Experts of a small language model: width 192, 32 experts in each of 11 layers.
Below are experts of layer 9 (counted from 0) of a mixture-of-experts language model. Rows are named router (the router's row for the expert), up (a neuron's input weights, with its number) and show model dimensions 0-95. Each number is 50 + 12 x the weight over its row's rms, rounded and kept within 0 to 99.
After each expert's rows: "comes after" lists some tokens at least twice as common just before its tokens as in all text; "gets" lists some tokens that make up at least twice as much of what it gets as of all text. This comes from a sample of Wikipedia text that the model never trained on. Tokens count by the router's weight.

# expert 28
router:46 59 51 52 57 37 77 57 58 38 49 54 50 53 22 48 54 43 46 45 52 58 51 49 52 65 51 58 42 53 47 54 41 53 37 64 42 49 37 46 33 48 40 45 58 42 28 26 47 49 56 72 70 49 63 80 31 55 68 49 53 42 30 64 67 71 48 44 42 48 63 59 46 43 46 62 52 45 57 39 40 74 38 48 66 32 23 52 63 63 42 20 31 53 50 30
up8:56 69 44 42 51 49 62 50 40 57 80 50 21 48 59 53 59 45 42 76 24 74 52 39 35 29 54 43 69 66 46 65 53 42 60 42 56 48 51 40 55 34 39 43 71 45 74 42 74 65 23 41 39 43 46 58 48 39 31 60 46 44 56 26 31 61 79 36 53 33 52 23 23 52 45 42 46 69 52 41 45 40 41 54 71 51 50 74 49 47 29 50 40 64 50 43
up9:53 58 53 44 57 51 68 51 31 33 58 11 52 58 43 48 75 48 51 43 73 51 43 24 68 52 33 55 73 45 45 62 45 44 51 54 65 63 29 48 36 58 30 31 61 54 44 43 58 53 42 46 71 49 45 30 63 42 68 35 44 61 46 51 40 62 52 56 44 54 17 44 43 49 51 67 31 59 51 37 46 34 55 49 39 44 28 53 50 38 69 46 55 43 26 57
up10:56 34 62 74 18 42 50 31 35 29 18 57 62 56 58 62 48 56 33 51 50 53 42 42 51 40 57 57 55 74 42 49 49 64 66 60 49 34 52 60 32 40 58 54 42 41 49 52 40 64 55 55 69 39 67 67 48 47 37 67 60 51 55 39 44 57 50 36 57 62 63 34 53 64 31 23 52 54 48 24 42 49 47 49 52 45 39 46 62 57 41 41 64 59 49 69
up11:46 40 51 54 60 36 51 57 51 54 37 31 38 49 38 55 34 47 59 46 49 60 28 14 60 61 30 53 49 36 46 36 36 42 46 54 48 60 49 38 58 56 44 41 60 52 41 47 40 36 37 74 85 51 48 45 39 37 58 29 43 40 70 42 51 50 69 39 59 31 59 30 48 48 64 55 49 49 40 35 54 86 42 47 54 45 39 66 54 58 45 43 35 71 29 70
up12:48 37 71 30 59 35 35 65 30 57 39 60 60 46 43 68 47 46 54 33 41 43 62 51 61 53 18 76 40 43 50 57 40 52 54 46 57 38 40 49 42 52 57 49 55 31 54 39 41 28 45 65 44 56 51 44 57 53 52 49 81 40 63 55 48 38 49 66 31 71 62 51 60 46 59 61 48 36 58 55 40 42 25 53 42 45 32 68 56 63 59 59 51 39 37 55
up13:63 27 38 32 48 63 51 59 35 73 39 40 61 45 56 64 63 43 77 44 48 65 68 37 54 55 40 53 68 52 48 49 51 64 43 67 68 36 46 39 36 20 49 72 38 37 52 57 44 55 43 51 68 48 57 48 30 35 58 40 38 31 28 71 55 60 72 49 55 56 49 60 59 27 42 66 44 54 46 47 27 62 55 31 46 32 57 55 52 47 42 52 63 39 43 71
up14:39 55 50 66 57 40 74 56 56 34 57 56 51 56 56 43 48 31 31 42 32 50 45 54 35 55 24 71 70 73 33 70 47 51 56 31 37 41 41 59 60 43 17 71 37 67 41 70 44 42 43 47 59 57 47 50 42 53 57 47 62 43 50 21 62 42 36 66 45 42 54 73 42 41 71 43 48 58 54 44 51 49 42 41 52 42 62 71 43 32 51 45 54 47 50 56
up15:38 56 65 45 76 57 51 59 61 33 65 23 53 59 45 38 71 21 50 47 58 40 49 27 44 59 63 52 43 61 48 41 52 60 51 28 57 43 65 47 40 51 66 48 47 60 51 26 62 67 53 53 33 47 57 49 47 70 71 47 53 59 58 62 44 40 38 47 48 47 42 51 39 52 45 49 67 46 44 55 36 53 38 61 55 58 42 53 51 24 33 38 25 46 41 41
up16:40 55 77 37 35 26 51 48 56 58 54 43 55 55 48 41 40 58 38 65 39 43 55 58 45 35 43 47 72 53 69 58 51 41 38 42 33 50 44 62 54 42 56 37 37 60 43 62 73 57 45 66 72 51 50 72 64 38 50 62 35 50 42 70 47 45 60 70 53 38 66 41 39 51 50 63 51 47 44 45 86 33 39 39 59 90 34 70 60 35 51 29 48 44 65 66
comes after: ".", " of", " in", "=", "\n\n", " ("
gets: " the", "\n", " a", " The", "\n\n", "="

# expert 26
router:40 45 65 61 67 39 45 70 46 38 63 64 48 36 28 82 46 68 54 48 60 53 57 51 69 48 41 22 52 42 55 50 48 67 52 67 45 57 50 50 36 35 63 46 54 37 48 25 53 36 51 48 59 54 70 40 55 26 54 66 44 53 34 61 57 51 59 48 54 53 43 54 46 61 66 53 62 52 45 54 42 43 51 46 33 44 47 52 46 41 39 52 45 34 80 48
up8:62 58 55 36 70 58 30 54 37 45 58 55 71 41 40 39 69 52 62 38 62 37 58 44 50 50 37 33 25 53 56 55 67 25 50 35 38 52 27 70 50 56 61 36 49 43 65 67 52 50 41 60 74 39 39 29 50 56 52 42 79 49 35 65 32 47 53 56 49 51 37 42 46 54 49 46 47 72 31 54 42 29 58 43 60 48 59 54 26 48 46 55 48 51 46 49
up9:55 22 59 50 51 46 29 43 55 32 58 49 60 71 70 61 51 60 40 60 52 45 61 88 56 54 81 71 52 48 32 65 40 41 49 61 44 22 55 27 66 42 58 37 59 37 50 62 61 46 50 57 69 55 47 44 47 36 60 41 35 49 51 57 37 49 52 54 47 64 29 49 52 44 61 38 67 55 47 43 42 53 61 37 53 41 48 42 56 76 46 76 48 73 51 28
up10:47 24 67 58 43 48 42 48 34 56 67 61 60 62 76 75 54 60 40 42 41 48 59 52 64 42 43 40 60 73 48 62 64 57 35 54 54 43 59 45 37 42 79 70 48 52 49 50 54 38 55 62 53 36 36 37 49 34 53 55 51 62 39 72 55 62 45 46 27 54 74 61 60 57 60 68 49 30 65 36 36 46 58 61 53 54 39 44 49 56 56 56 53 53 58 58
up11:54 45 52 52 43 49 39 69 48 51 64 20 27 51 52 70 59 52 51 45 49 51 54 47 43 33 50 36 52 41 57 54 76 28 60 26 28 60 58 52 47 58 39 54 32 28 31 33 45 87 45 50 64 62 60 57 28 35 39 52 53 37 34 53 42 49 25 51 36 31 55 26 52 72 54 37 57 51 62 56 50 33 33 45 66 72 46 35 57 49 43 60 56 61 46 64
up12:58 51 63 56 59 45 40 38 59 48 52 42 56 51 57 42 53 50 42 50 50 53 60 57 49 54 50 34 53 41 66 62 56 51 47 63 39 59 50 66 42 46 74 57 59 64 47 48 50 55 58 48 38 69 53 49 76 44 34 43 41 49 49 49 54 67 72 52 54 59 58 48 57 56 42 56 66 45 60 49 46 41 56 54 43 78 25 38 46 44 30 62 26 57 73 61
up13:32 54 66 61 49 48 43 34 50 52 74 43 43 43 50 45 52 47 50 39 47 54 45 50 51 63 51 43 39 58 58 51 63 53 32 66 47 57 59 63 63 59 43 58 50 28 54 45 29 61 53 59 51 35 60 31 57 33 47 53 58 56 47 55 44 15 39 69 60 50 62 65 40 33 28 51 49 61 44 57 81 52 47 65 61 62 44 38 51 54 27 38 65 60 37 41
up14:54 25 38 70 55 64 67 58 73 74 44 52 26 25 49 72 69 59 17 44 34 37 29 58 39 62 59 59 60 53 63 50 49 61 48 46 45 63 50 46 51 60 36 49 51 31 44 58 44 33 32 64 61 53 70 70 75 43 35 50 37 46 34 61 62 53 54 59 46 34 43 42 62 57 40 54 68 33 42 50 38 66 70 79 63 52 60 58 53 46 38 78 58 53 57 56
up15:78 52 60 69 41 35 50 43 49 36 35 54 25 45 45 48 58 48 66 63 58 45 61 58 43 60 37 49 42 44 41 66 51 44 51 49 57 52 52 58 32 42 68 59 55 36 50 43 56 71 33 37 48 25 47 59 44 38 30 56 54 76 54 41 44 71 48 55 42 45 65 52 38 71 65 67 57 66 51 72 57 35 42 51 31 48 62 50 65 39 53 56 29 48 41 46
up16:56 61 68 54 78 43 40 62 52 57 66 41 59 63 50 41 44 45 42 76 66 30 67 32 54 49 48 48 59 50 68 32 47 51 45 46 48 70 45 52 63 75 73 59 30 52 74 62 63 34 53 58 48 79 44 55 71 39 63 43 79 35 54 53 54 26 49 44 60 62 58 51 47 50 46 66 62 55 32 35 38 61 63 53 52 35 56 64 51 38 36 60 75 40 52 69
comes after: "\n", "=", ".", ")", "\n\n", "  "
gets: "\n", "\n\n", "=", " |", "-", "|"

# expert 30
router:49 20 53 71 78 56 47 38 55 35 40 58 62 57 44 53 33 27 65 40 52 42 69 43 37 29 41 43 41 38 50 41 47 75 51 37 59 36 45 41 38 25 66 53 56 46 47 35 61 47 33 34 40 37 51 49 33 45 55 42 46 58 52 43 29 53 40 18 56 35 44 64 47 60 50 65 54 65 48 42 38 60 50 41 49 41 56 73 36 45 66 56 25 53 56 23
up8:46 49 61 30 50 40 37 53 45 38 36 52 30 22 52 39 42 59 34 47 51 34 57 48 59 26 51 55 50 48 48 62 64 43 34 45 51 51 54 31 67 32 49 44 59 40 32 56 74 60 37 66 69 41 52 80 55 52 45 44 35 26 52 72 58 46 36 20 53 56 40 60 39 64 57 56 43 55 48 70 53 49 44 30 67 60 49 61 52 54 38 50 49 57 41 37
up9:54 69 45 76 27 43 49 51 61 68 53 46 48 62 42 59 27 45 65 50 50 37 30 49 33 31 51 23 55 59 68 49 61 49 44 49 57 45 33 41 57 56 52 74 59 59 46 58 49 48 37 23 55 58 34 27 67 61 46 58 54 32 43 66 43 33 34 23 54 47 51 47 40 42 72 48 62 35 23 68 47 46 50 35 45 43 45 46 39 60 46 52 38 54 53 33
up10:53 42 37 48 26 52 60 70 44 37 74 32 52 26 17 33 56 62 60 31 20 30 67 49 50 50 65 59 47 44 55 53 59 43 57 36 41 36 44 56 36 45 27 54 60 60 37 37 49 42 67 53 34 62 46 59 44 42 49 57 33 67 60 62 55 50 59 60 57 35 34 72 42 41 48 78 57 63 51 57 41 46 41 37 37 42 38 35 62 47 51 61 31 45 58 31
up11:60 65 41 38 63 58 66 53 45 63 39 61 72 45 49 56 64 32 45 65 65 60 68 29 41 43 41 67 43 43 46 44 33 66 52 56 39 49 39 48 63 64 50 43 49 61 52 32 55 47 44 53 68 59 42 42 30 47 45 40 50 48 56 51 57 61 40 43 58 58 44 51 69 49 20 71 53 51 42 58 67 43 39 51 69 40 58 39 53 43 59 59 50 42 39 47
up12:65 57 56 44 53 40 69 46 45 68 67 56 51 50 52 61 55 34 57 41 61 62 51 64 58 39 56 40 67 60 69 34 39 64 35 48 61 75 50 39 37 47 33 63 54 50 58 43 44 59 45 36 42 49 48 52 37 71 47 21 65 55 46 52 44 59 62 52 58 62 44 31 29 44 38 53 53 80 72 48 52 54 39 42 34 59 59 28 58 54 55 47 65 39 40 63
up13:48 66 46 66 49 33 44 52 44 58 37 40 39 59 54 81 62 40 55 59 41 46 50 36 50 39 36 65 47 31 83 56 41 43 60 66 64 51 57 51 40 53 58 83 41 43 58 82 44 51 56 55 59 32 65 38 44 47 49 62 52 65 51 64 37 70 38 34 35 65 58 61 49 44 40 59 60 41 46 71 29 37 51 37 42 53 48 46 54 57 66 43 50 47 40 41
up14:49 61 45 55 58 50 37 56 58 59 49 36 53 33 56 61 60 25 44 59 71 44 52 49 45 31 55 41 42 39 33 54 59 40 38 52 46 52 26 29 78 41 73 43 53 54 48 37 47 38 40 30 54 49 26 42 51 30 54 55 43 61 48 73 40 46 45 65 42 50 55 46 74 70 59 53 41 79 23 60 34 48 46 58 41 45 71 61 43 62 33 40 36 69 33 63
up15:61 49 42 45 52 61 74 52 39 49 46 61 54 46 55 59 56 67 32 52 36 66 52 53 53 41 44 64 24 44 60 52 42 48 68 37 58 78 62 40 54 47 57 35 55 43 50 34 52 52 54 46 78 53 78 73 61 57 46 57 72 53 23 60 55 57 47 54 46 60 54 54 55 39 52 55 53 26 43 54 62 37 33 22 43 55 62 36 59 51 49 53 44 37 33 32
up16:40 38 34 46 56 49 59 65 58 55 51 17 58 29 29 41 57 36 49 46 49 20 41 62 72 31 48 62 52 47 59 70 51 52 35 49 53 56 49 41 52 54 62 40 28 51 51 41 54 39 42 63 44 35 46 33 66 45 57 37 42 47 57 62 62 58 10 40 39 53 35 44 57 60 67 48 29 57 44 43 39 43 55 40 35 31 45 45 49 37 45 56 47 56 63 47
comes after: "\n", "s", "\n\n", ")", "\"", "e"
gets: ",", " of", " and", " in", ".", "="

# expert 14
router:17 53 67 61 67 34 58 57 68 69 55 77 52 65 35 58 65 36 65 52 45 47 49 69 36 28 56 60 41 45 37 52 25 55 35 63 33 40 60 63 50 44 46 29 60 62 59 45 43 43 46 63 40 38 58 61 46 42 60 70 65 40 25 54 21 66 42 47 43 33 40 36 36 35 68 64 38 60 45 45 46 66 67 47 66 31 53 44 62 70 29 52 51 29 49 41
up8:40 25 43 46 49 36 46 45 66 51 58 59 52 55 34 77 46 52 63 71 41 65 51 54 57 41 45 60 46 49 35 54 62 57 65 44 60 47 49 61 52 41 72 67 53 48 29 42 43 22 54 48 36 65 49 38 57 56 47 48 55 50 56 35 35 68 48 35 71 62 66 57 64 50 54 53 51 55 26 23 73 50 45 37 47 53 48 43 33 59 60 60 64 42 69 57
up9:65 58 33 58 57 41 40 60 44 50 40 71 57 22 45 38 44 44 45 48 56 45 50 40 45 23 44 45 37 59 56 46 52 62 51 53 51 28 71 69 65 50 36 44 56 45 36 60 35 49 46 77 51 58 60 44 43 49 49 38 35 37 72 59 29 59 48 55 72 66 46 64 37 43 41 47 50 35 47 50 37 60 34 52 48 54 48 59 41 62 49 43 32 58 46 58
up10:29 67 56 57 48 46 55 51 80 61 70 39 38 51 54 62 39 63 48 48 45 68 36 67 76 35 58 62 49 42 43 52 47 53 38 52 39 71 33 49 55 58 58 42 29 40 38 67 40 39 49 55 65 44 64 47 47 40 61 61 40 50 37 33 62 46 39 62 60 37 53 57 41 39 42 50 64 40 54 50 32 55 47 60 69 45 41 59 56 65 62 43 67 37 41 54
up11:43 38 49 48 37 47 46 60 59 27 61 46 36 37 56 56 46 77 63 49 47 23 50 58 44 74 58 36 42 64 56 49 49 41 60 42 42 35 39 52 48 35 66 47 29 48 64 38 51 42 50 38 55 44 46 53 81 44 47 41 59 55 42 50 40 54 55 43 40 77 32 45 81 72 59 56 55 45 50 38 33 48 58 54 33 67 60 59 53 42 56 49 65 43 63 47
up12:49 52 40 75 39 38 68 49 42 54 53 30 68 48 46 62 30 47 49 59 53 33 41 30 54 63 51 31 48 44 52 81 28 58 51 54 38 40 62 47 40 50 22 62 55 55 53 46 58 57 63 46 37 38 32 52 41 41 47 42 58 58 36 77 37 61 46 47 40 62 71 45 67 58 17 48 45 51 49 62 34 44 39 56 52 43 66 52 48 51 52 50 54 61 46 43
up13:62 53 28 61 44 58 56 45 49 78 44 60 55 57 48 43 61 60 42 28 50 43 72 50 46 65 43 28 49 44 63 33 46 65 37 58 62 39 53 51 44 53 38 56 44 64 45 48 58 75 60 45 56 65 68 46 67 51 45 29 48 60 62 62 55 34 75 45 36 56 52 57 36 53 42 59 31 54 60 49 43 65 70 61 68 58 36 51 47 81 53 35 55 45 52 43
up14:39 53 43 45 24 26 52 62 55 44 53 53 46 79 50 49 70 54 51 42 50 51 43 64 60 42 75 38 41 49 36 50 31 54 37 47 60 57 62 44 34 78 40 63 43 66 56 78 40 44 34 45 23 80 46 69 45 58 53 46 44 57 42 31 56 56 44 47 39 51 60 48 37 54 52 48 51 65 33 65 07 59 49 32 55 37 53 61 60 64 25 41 46 39 51 55
up15:62 25 30 54 59 66 63 49 31 56 45 53 58 36 49 63 49 35 35 49 43 47 69 79 69 52 45 32 56 61 43 36 53 64 52 51 57 67 32 57 46 51 29 47 68 56 47 58 36 47 58 53 53 44 38 51 71 43 58 46 51 53 32 63 38 53 41 32 56 48 45 51 34 62 58 57 45 50 41 61 66 60 38 64 61 37 49 46 43 55 14 42 49 45 60 48
up16:51 35 54 52 51 59 62 19 55 56 38 50 45 62 62 66 67 55 60 59 51 42 52 56 50 55 64 62 58 51 57 55 41 62 34 23 54 43 63 29 77 55 38 40 60 58 25 52 57 48 43 44 57 37 58 45 39 51 57 77 52 45 36 43 62 53 36 32 45 34 47 75 40 51 50 40 48 48 41 35 59 58 48 53 70 17 47 40 60 67 52 41 58 33 51 43
comes after: " |", " (", "–", "|", ":", "19"
gets: " (", "-", "\n", "  ", " 1", " 2"

# expert 9
router:49 49 52 56 46 41 45 30 59 59 57 45 40 72 46 59 75 48 40 66 55 43 73 60 36 23 45 28 64 38 50 63 36 61 46 63 47 58 63 53 30 57 43 38 54 53 27 67 53 11 61 50 56 38 42 37 43 57 53 45 37 48 50 71 61 41 62 56 55 35 47 24 47 36 44 58 52 33 39 56 25 70 55 66 56 60 49 41 28 62 54 66 66 49 43 52
up8:57 66 62 38 49 29 39 39 57 33 70 53 56 37 49 54 66 37 62 40 71 44 48 46 57 30 49 55 66 54 55 40 38 52 48 55 81 68 55 55 53 68 43 57 50 62 39 34 67 53 57 61 57 68 40 11 43 63 45 75 33 49 65 43 70 49 47 49 47 44 42 43 58 63 50 60 40 66 47 42 29 32 58 59 56 60 62 55 78 37 51 51 64 39 50 50
up9:66 47 42 59 65 48 56 30 52 31 51 56 37 41 59 30 44 46 53 41 55 70 48 59 33 27 56 39 65 47 57 47 52 45 33 73 47 72 42 51 34 60 36 63 48 60 40 48 36 59 43 45 48 37 59 59 50 64 58 50 83 53 34 67 55 46 55 51 62 56 43 64 43 37 43 37 49 53 36 53 52 55 50 51 60 56 40 40 17 58 62 53 58 39 52 45
up10:56 52 51 59 53 44 71 50 47 45 48 44 60 51 71 50 76 59 47 48 47 37 51 70 49 17 49 36 29 23 50 70 54 52 43 57 53 60 35 58 40 52 51 56 61 53 28 62 57 61 53 58 48 58 51 89 51 57 33 64 36 63 71 45 58 43 35 60 47 44 48 44 27 48 68 48 23 60 70 43 50 62 30 27 39 50 31 56 47 38 48 29 60 46 49 54
up11:52 65 60 52 45 51 59 64 34 65 56 62 74 57 48 32 50 48 38 50 56 57 56 40 57 63 41 55 38 45 31 47 52 51 18 40 52 58 43 25 55 56 27 57 47 50 46 52 62 39 49 35 36 40 57 38 39 37 54 31 48 26 47 52 53 49 27 44 64 52 45 43 49 26 41 45 51 33 58 57 30 61 62 51 68 50 52 50 52 54 57 42 60 43 53 72
up12:33 70 63 59 66 51 62 28 58 35 56 51 41 63 51 60 38 29 47 54 31 57 59 70 46 61 55 67 76 30 45 49 82 41 55 54 37 54 59 42 54 33 59 50 59 48 34 49 47 47 45 56 72 44 40 38 43 37 56 66 15 37 35 48 46 60 34 45 57 53 43 54 63 28 51 36 59 63 47 46 34 59 35 44 38 71 34 67 38 49 39 62 36 52 57 47
up13:55 51 27 38 41 46 55 44 33 54 61 60 57 49 49 50 70 72 56 60 28 54 66 48 65 51 73 37 49 36 52 47 33 52 39 51 44 54 50 13 61 61 57 55 24 65 42 56 35 53 41 71 43 40 42 66 36 55 37 55 24 50 47 52 55 44 44 60 71 61 50 66 41 55 50 44 57 43 49 50 48 50 31 56 55 53 34 53 46 48 40 31 40 68 47 52
up14:38 61 66 59 44 51 46 44 48 60 61 42 39 84 38 56 42 47 28 32 53 55 28 53 49 60 48 65 57 70 60 62 39 63 51 62 33 73 60 43 66 42 51 48 54 61 27 71 21 40 43 42 44 51 52 35 51 55 58 42 60 59 60 45 46 54 87 52 51 62 69 52 59 27 52 61 42 47 48 53 48 55 66 33 45 46 34 48 41 60 48 48 65 43 53 29
up15:57 54 59 45 44 53 36 69 45 60 55 48 68 60 53 58 69 43 53 42 34 41 36 42 59 54 81 47 38 80 50 66 38 54 42 58 54 59 37 53 35 63 55 73 47 53 47 63 60 54 39 56 63 20 70 75 45 49 59 54 45 38 54 32 42 48 63 43 54 67 43 69 50 51 38 55 45 44 41 67 62 50 50 40 51 70 48 45 62 68 44 43 25 62 37 52
up16:46 64 46 62 50 29 36 50 53 33 61 35 42 46 53 45 63 53 47 24 86 36 61 61 23 38 56 43 69 30 42 62 40 64 47 48 64 47 33 30 57 45 58 58 68 36 55 49 43 33 63 32 46 56 44 34 65 65 53 39 23 57 57 64 58 44 61 59 48 33 48 66 58 45 82 38 44 60 39 51 29 58 56 54 25 55 45 27 35 55 51 57 39 62 57 52
comes after: ".", "s", "=", ")", "\"", " season"
gets: ".", ",", "\n\n", " and", "\n", "\""

# expert 25
router:48 36 58 53 49 57 54 44 49 70 54 62 54 51 51 61 74 42 60 49 32 66 43 56 44 28 51 50 38 43 49 64 46 71 47 49 54 58 59 20 53 48 56 35 60 59 34 67 20 41 58 34 29 51 57 47 32 56 50 64 25 47 46 89 44 49 80 56 47 42 59 31 51 61 71 56 49 53 16 32 50 57 47 59 41 47 37 49 58 70 41 60 76 48 69 28
up8:58 54 24 50 47 29 53 48 49 56 42 47 44 41 62 49 70 60 35 66 60 49 52 53 60 45 43 72 68 35 59 43 34 70 57 40 63 61 52 43 60 57 53 43 57 55 34 74 44 39 52 47 63 60 42 75 48 52 45 48 29 61 70 48 33 43 46 42 46 82 69 54 41 68 74 25 35 64 34 36 68 54 46 52 47 33 45 77 71 54 49 50 47 54 51 16
up9:48 43 41 48 59 49 24 41 52 46 63 51 36 33 43 36 58 75 48 63 53 45 41 59 60 47 46 36 54 45 38 50 29 56 61 41 61 48 62 33 51 46 52 62 51 55 46 63 55 42 39 44 75 60 57 62 39 60 48 47 46 46 57 64 60 44 56 78 44 08 53 43 53 45 48 46 42 32 38 39 46 67 50 46 38 54 26 37 69 49 32 53 67 61 42 44
up10:51 80 55 23 39 26 58 35 50 54 55 58 46 43 38 42 43 65 33 35 54 53 63 45 54 27 65 52 76 45 45 52 56 27 58 25 45 57 67 58 63 61 54 45 44 54 11 63 53 59 47 63 45 44 62 65 43 50 44 72 41 67 15 65 50 40 27 47 52 65 47 42 38 63 45 49 45 55 38 45 44 29 33 41 40 44 57 63 55 58 36 46 61 54 56 57
up11:51 41 45 58 57 52 58 42 48 53 58 69 54 72 38 56 73 56 62 45 50 53 38 28 41 33 56 44 24 47 53 42 42 61 57 50 52 26 52 33 48 67 55 46 23 56 64 49 35 46 55 56 47 47 49 47 41 34 44 63 57 49 62 57 39 32 46 46 61 62 65 40 44 62 33 50 55 47 29 53 82 35 69 39 65 64 51 30 52 50 48 44 29 54 37 26
up12:40 50 64 47 39 66 59 45 47 49 39 50 64 43 35 57 50 25 40 20 50 53 47 49 73 45 44 49 59 71 49 43 50 48 58 31 35 41 52 35 58 70 39 36 55 36 39 39 74 50 49 50 66 45 63 35 49 36 28 48 51 67 55 55 50 53 42 60 21 39 67 86 51 58 13 57 42 31 26 59 47 58 64 53 55 63 52 56 66 71 55 57 58 44 48 33
up13:63 43 40 55 71 25 48 38 54 47 55 57 27 50 46 54 49 49 59 66 41 54 45 46 77 49 73 47 48 39 47 25 58 47 70 60 69 50 49 35 48 58 33 57 71 24 36 53 51 32 25 58 35 53 55 53 54 47 57 54 78 75 75 41 35 55 45 41 53 50 65 51 44 61 46 41 55 54 61 23 38 62 39 37 26 55 47 57 38 84 43 46 67 35 44 44
up14:65 48 36 44 43 80 59 46 47 47 46 42 47 66 48 44 56 61 41 46 34 39 56 62 58 57 52 42 54 52 48 76 62 46 47 48 46 55 62 29 74 64 32 80 58 27 23 70 42 59 68 38 60 49 61 50 54 40 48 44 45 51 52 55 56 59 56 68 69 48 60 44 63 31 47 34 50 65 46 53 44 21 34 63 46 30 66 62 41 56 64 62 66 47 64 50
up15:50 71 51 37 52 43 58 42 36 58 76 45 59 47 25 45 50 32 58 58 35 39 47 39 36 48 84 32 57 58 37 39 53 37 30 51 52 58 29 32 50 41 64 44 58 55 55 35 42 49 39 39 46 49 57 61 64 45 60 59 25 34 71 62 53 54 35 30 37 66 59 37 69 53 56 53 29 59 44 51 40 59 36 61 75 48 38 46 57 46 46 33 66 44 36 43
up16:48 31 22 37 60 38 43 30 41 69 63 34 35 40 66 62 47 50 52 50 45 53 45 44 57 43 55 64 46 52 43 50 51 61 56 51 49 47 42 32 54 53 37 42 79 66 46 66 33 53 46 63 66 49 37 45 51 30 46 57 49 35 61 49 44 63 58 58 66 49 55 51 41 71 76 34 43 47 46 42 38 27 62 55 52 38 60 55 47 54 42 66 76 68 58 27
comes after: ".", "=", ")", "\"", " =", " 1"
gets: ".", "\n", "\n\n", ",", "-", " \""

# expert 17
router:58 40 53 53 37 58 84 61 54 53 54 48 47 41 33 36 45 32 46 47 45 37 53 33 34 58 65 40 63 55 46 50 79 59 53 50 55 35 43 65 19 27 51 71 40 55 63 40 65 55 41 66 52 64 32 46 39 47 49 34 47 49 53 56 41 64 63 46 29 47 60 62 41 21 50 52 55 55 77 31 58 55 61 42 49 63 35 49 36 38 60 55 51 58 51 63
up8:45 54 84 44 53 70 51 59 37 57 42 41 47 48 43 37 44 35 66 42 51 42 36 53 50 48 72 41 51 44 56 45 74 44 30 51 59 52 44 52 42 52 75 57 50 41 39 25 72 56 60 31 69 41 34 64 31 47 40 46 67 40 54 53 32 38 45 43 43 54 40 81 48 50 54 56 48 47 55 26 65 42 55 24 43 59 50 35 26 39 55 30 35 61 56 54
up9:39 48 53 44 44 49 42 42 58 61 55 46 52 49 49 50 20 49 80 58 56 69 67 54 71 62 28 46 56 43 57 53 56 64 40 52 56 33 37 60 36 58 48 50 52 57 44 54 56 36 68 56 33 44 30 23 35 25 60 49 60 45 32 58 50 61 36 49 53 56 45 33 57 42 71 63 49 43 66 23 49 60 47 42 27 59 58 35 49 57 50 47 57 57 81 30
up10:58 32 64 47 55 41 66 51 68 64 64 57 54 49 55 40 51 41 48 41 50 56 42 70 61 55 46 49 54 62 49 49 65 40 56 42 35 38 38 59 52 50 48 54 44 49 31 44 28 50 30 56 35 73 30 43 46 50 67 45 67 81 47 73 48 34 49 51 49 60 36 49 55 44 66 63 43 26 31 38 52 53 32 31 47 33 74 42 46 54 49 34 55 49 68 69
up11:56 38 56 70 46 57 53 56 37 16 66 44 73 50 31 47 53 48 68 47 36 48 58 40 38 56 50 53 40 68 45 40 52 44 61 29 50 53 59 50 47 54 42 47 36 56 62 21 64 36 73 56 48 61 50 47 48 52 40 60 44 49 40 60 19 55 63 44 53 45 56 43 42 54 55 36 55 54 60 52 22 20 61 51 50 37 17 54 61 47 37 32 58 50 35 71
up12:48 44 67 51 59 47 57 26 54 53 52 48 40 65 55 49 38 60 58 58 66 56 60 37 36 56 52 53 45 51 56 62 41 70 56 57 61 51 51 49 41 41 52 52 40 51 43 76 44 49 30 57 36 40 30 61 61 36 51 40 46 63 46 53 46 74 42 44 52 54 57 47 62 26 37 48 59 47 44 23 52 58 62 35 56 37 43 75 62 39 44 51 59 26 81 22
up13:50 54 50 59 39 68 38 55 40 50 57 55 54 52 55 47 57 53 49 36 65 47 80 55 57 48 41 44 51 77 39 56 56 71 62 48 46 46 65 71 59 55 46 55 50 31 59 54 59 57 70 62 63 44 36 44 62 60 68 66 58 26 37 43 56 36 48 66 44 61 71 65 50 37 45 24 75 41 45 51 25 32 42 43 46 64 39 46 45 41 48 49 54 61 67 45
up14:66 43 47 31 61 53 58 44 66 34 56 25 56 46 40 47 54 69 44 68 23 27 64 15 61 54 34 57 50 53 36 17 55 50 66 51 52 49 37 62 29 46 71 56 58 38 34 27 53 55 45 52 46 52 43 68 53 43 43 57 47 42 42 51 56 52 60 54 46 41 43 45 47 38 59 36 65 40 49 20 37 26 57 41 49 51 36 49 57 31 37 28 51 54 37 51
up15:46 50 39 70 59 52 53 49 42 44 52 32 61 50 42 37 52 56 43 57 42 52 59 66 55 60 46 54 57 41 64 45 51 74 57 68 47 61 38 49 61 39 58 44 57 74 67 47 48 50 48 42 36 31 57 41 52 71 47 51 64 44 50 67 65 61 40 54 47 62 70 47 43 22 42 41 70 36 58 53 48 51 49 42 47 79 42 63 31 19 42 47 69 20 70 51
up16:34 52 56 59 55 60 70 59 19 60 53 43 65 37 32 34 31 59 51 51 47 30 55 55 48 52 43 33 64 57 25 55 46 40 65 40 54 24 54 48 73 61 45 65 60 50 65 51 40 39 44 50 51 35 52 33 54 46 52 37 55 23 51 63 45 65 82 42 44 72 59 35 57 61 41 50 45 38 77 40 60 57 41 31 62 37 61 40 62 47 53 32 39 37 50 62
comes after: " the", " of", " in", " a", " and", " to"
gets: " the", " a", " The", "The", " an", " New"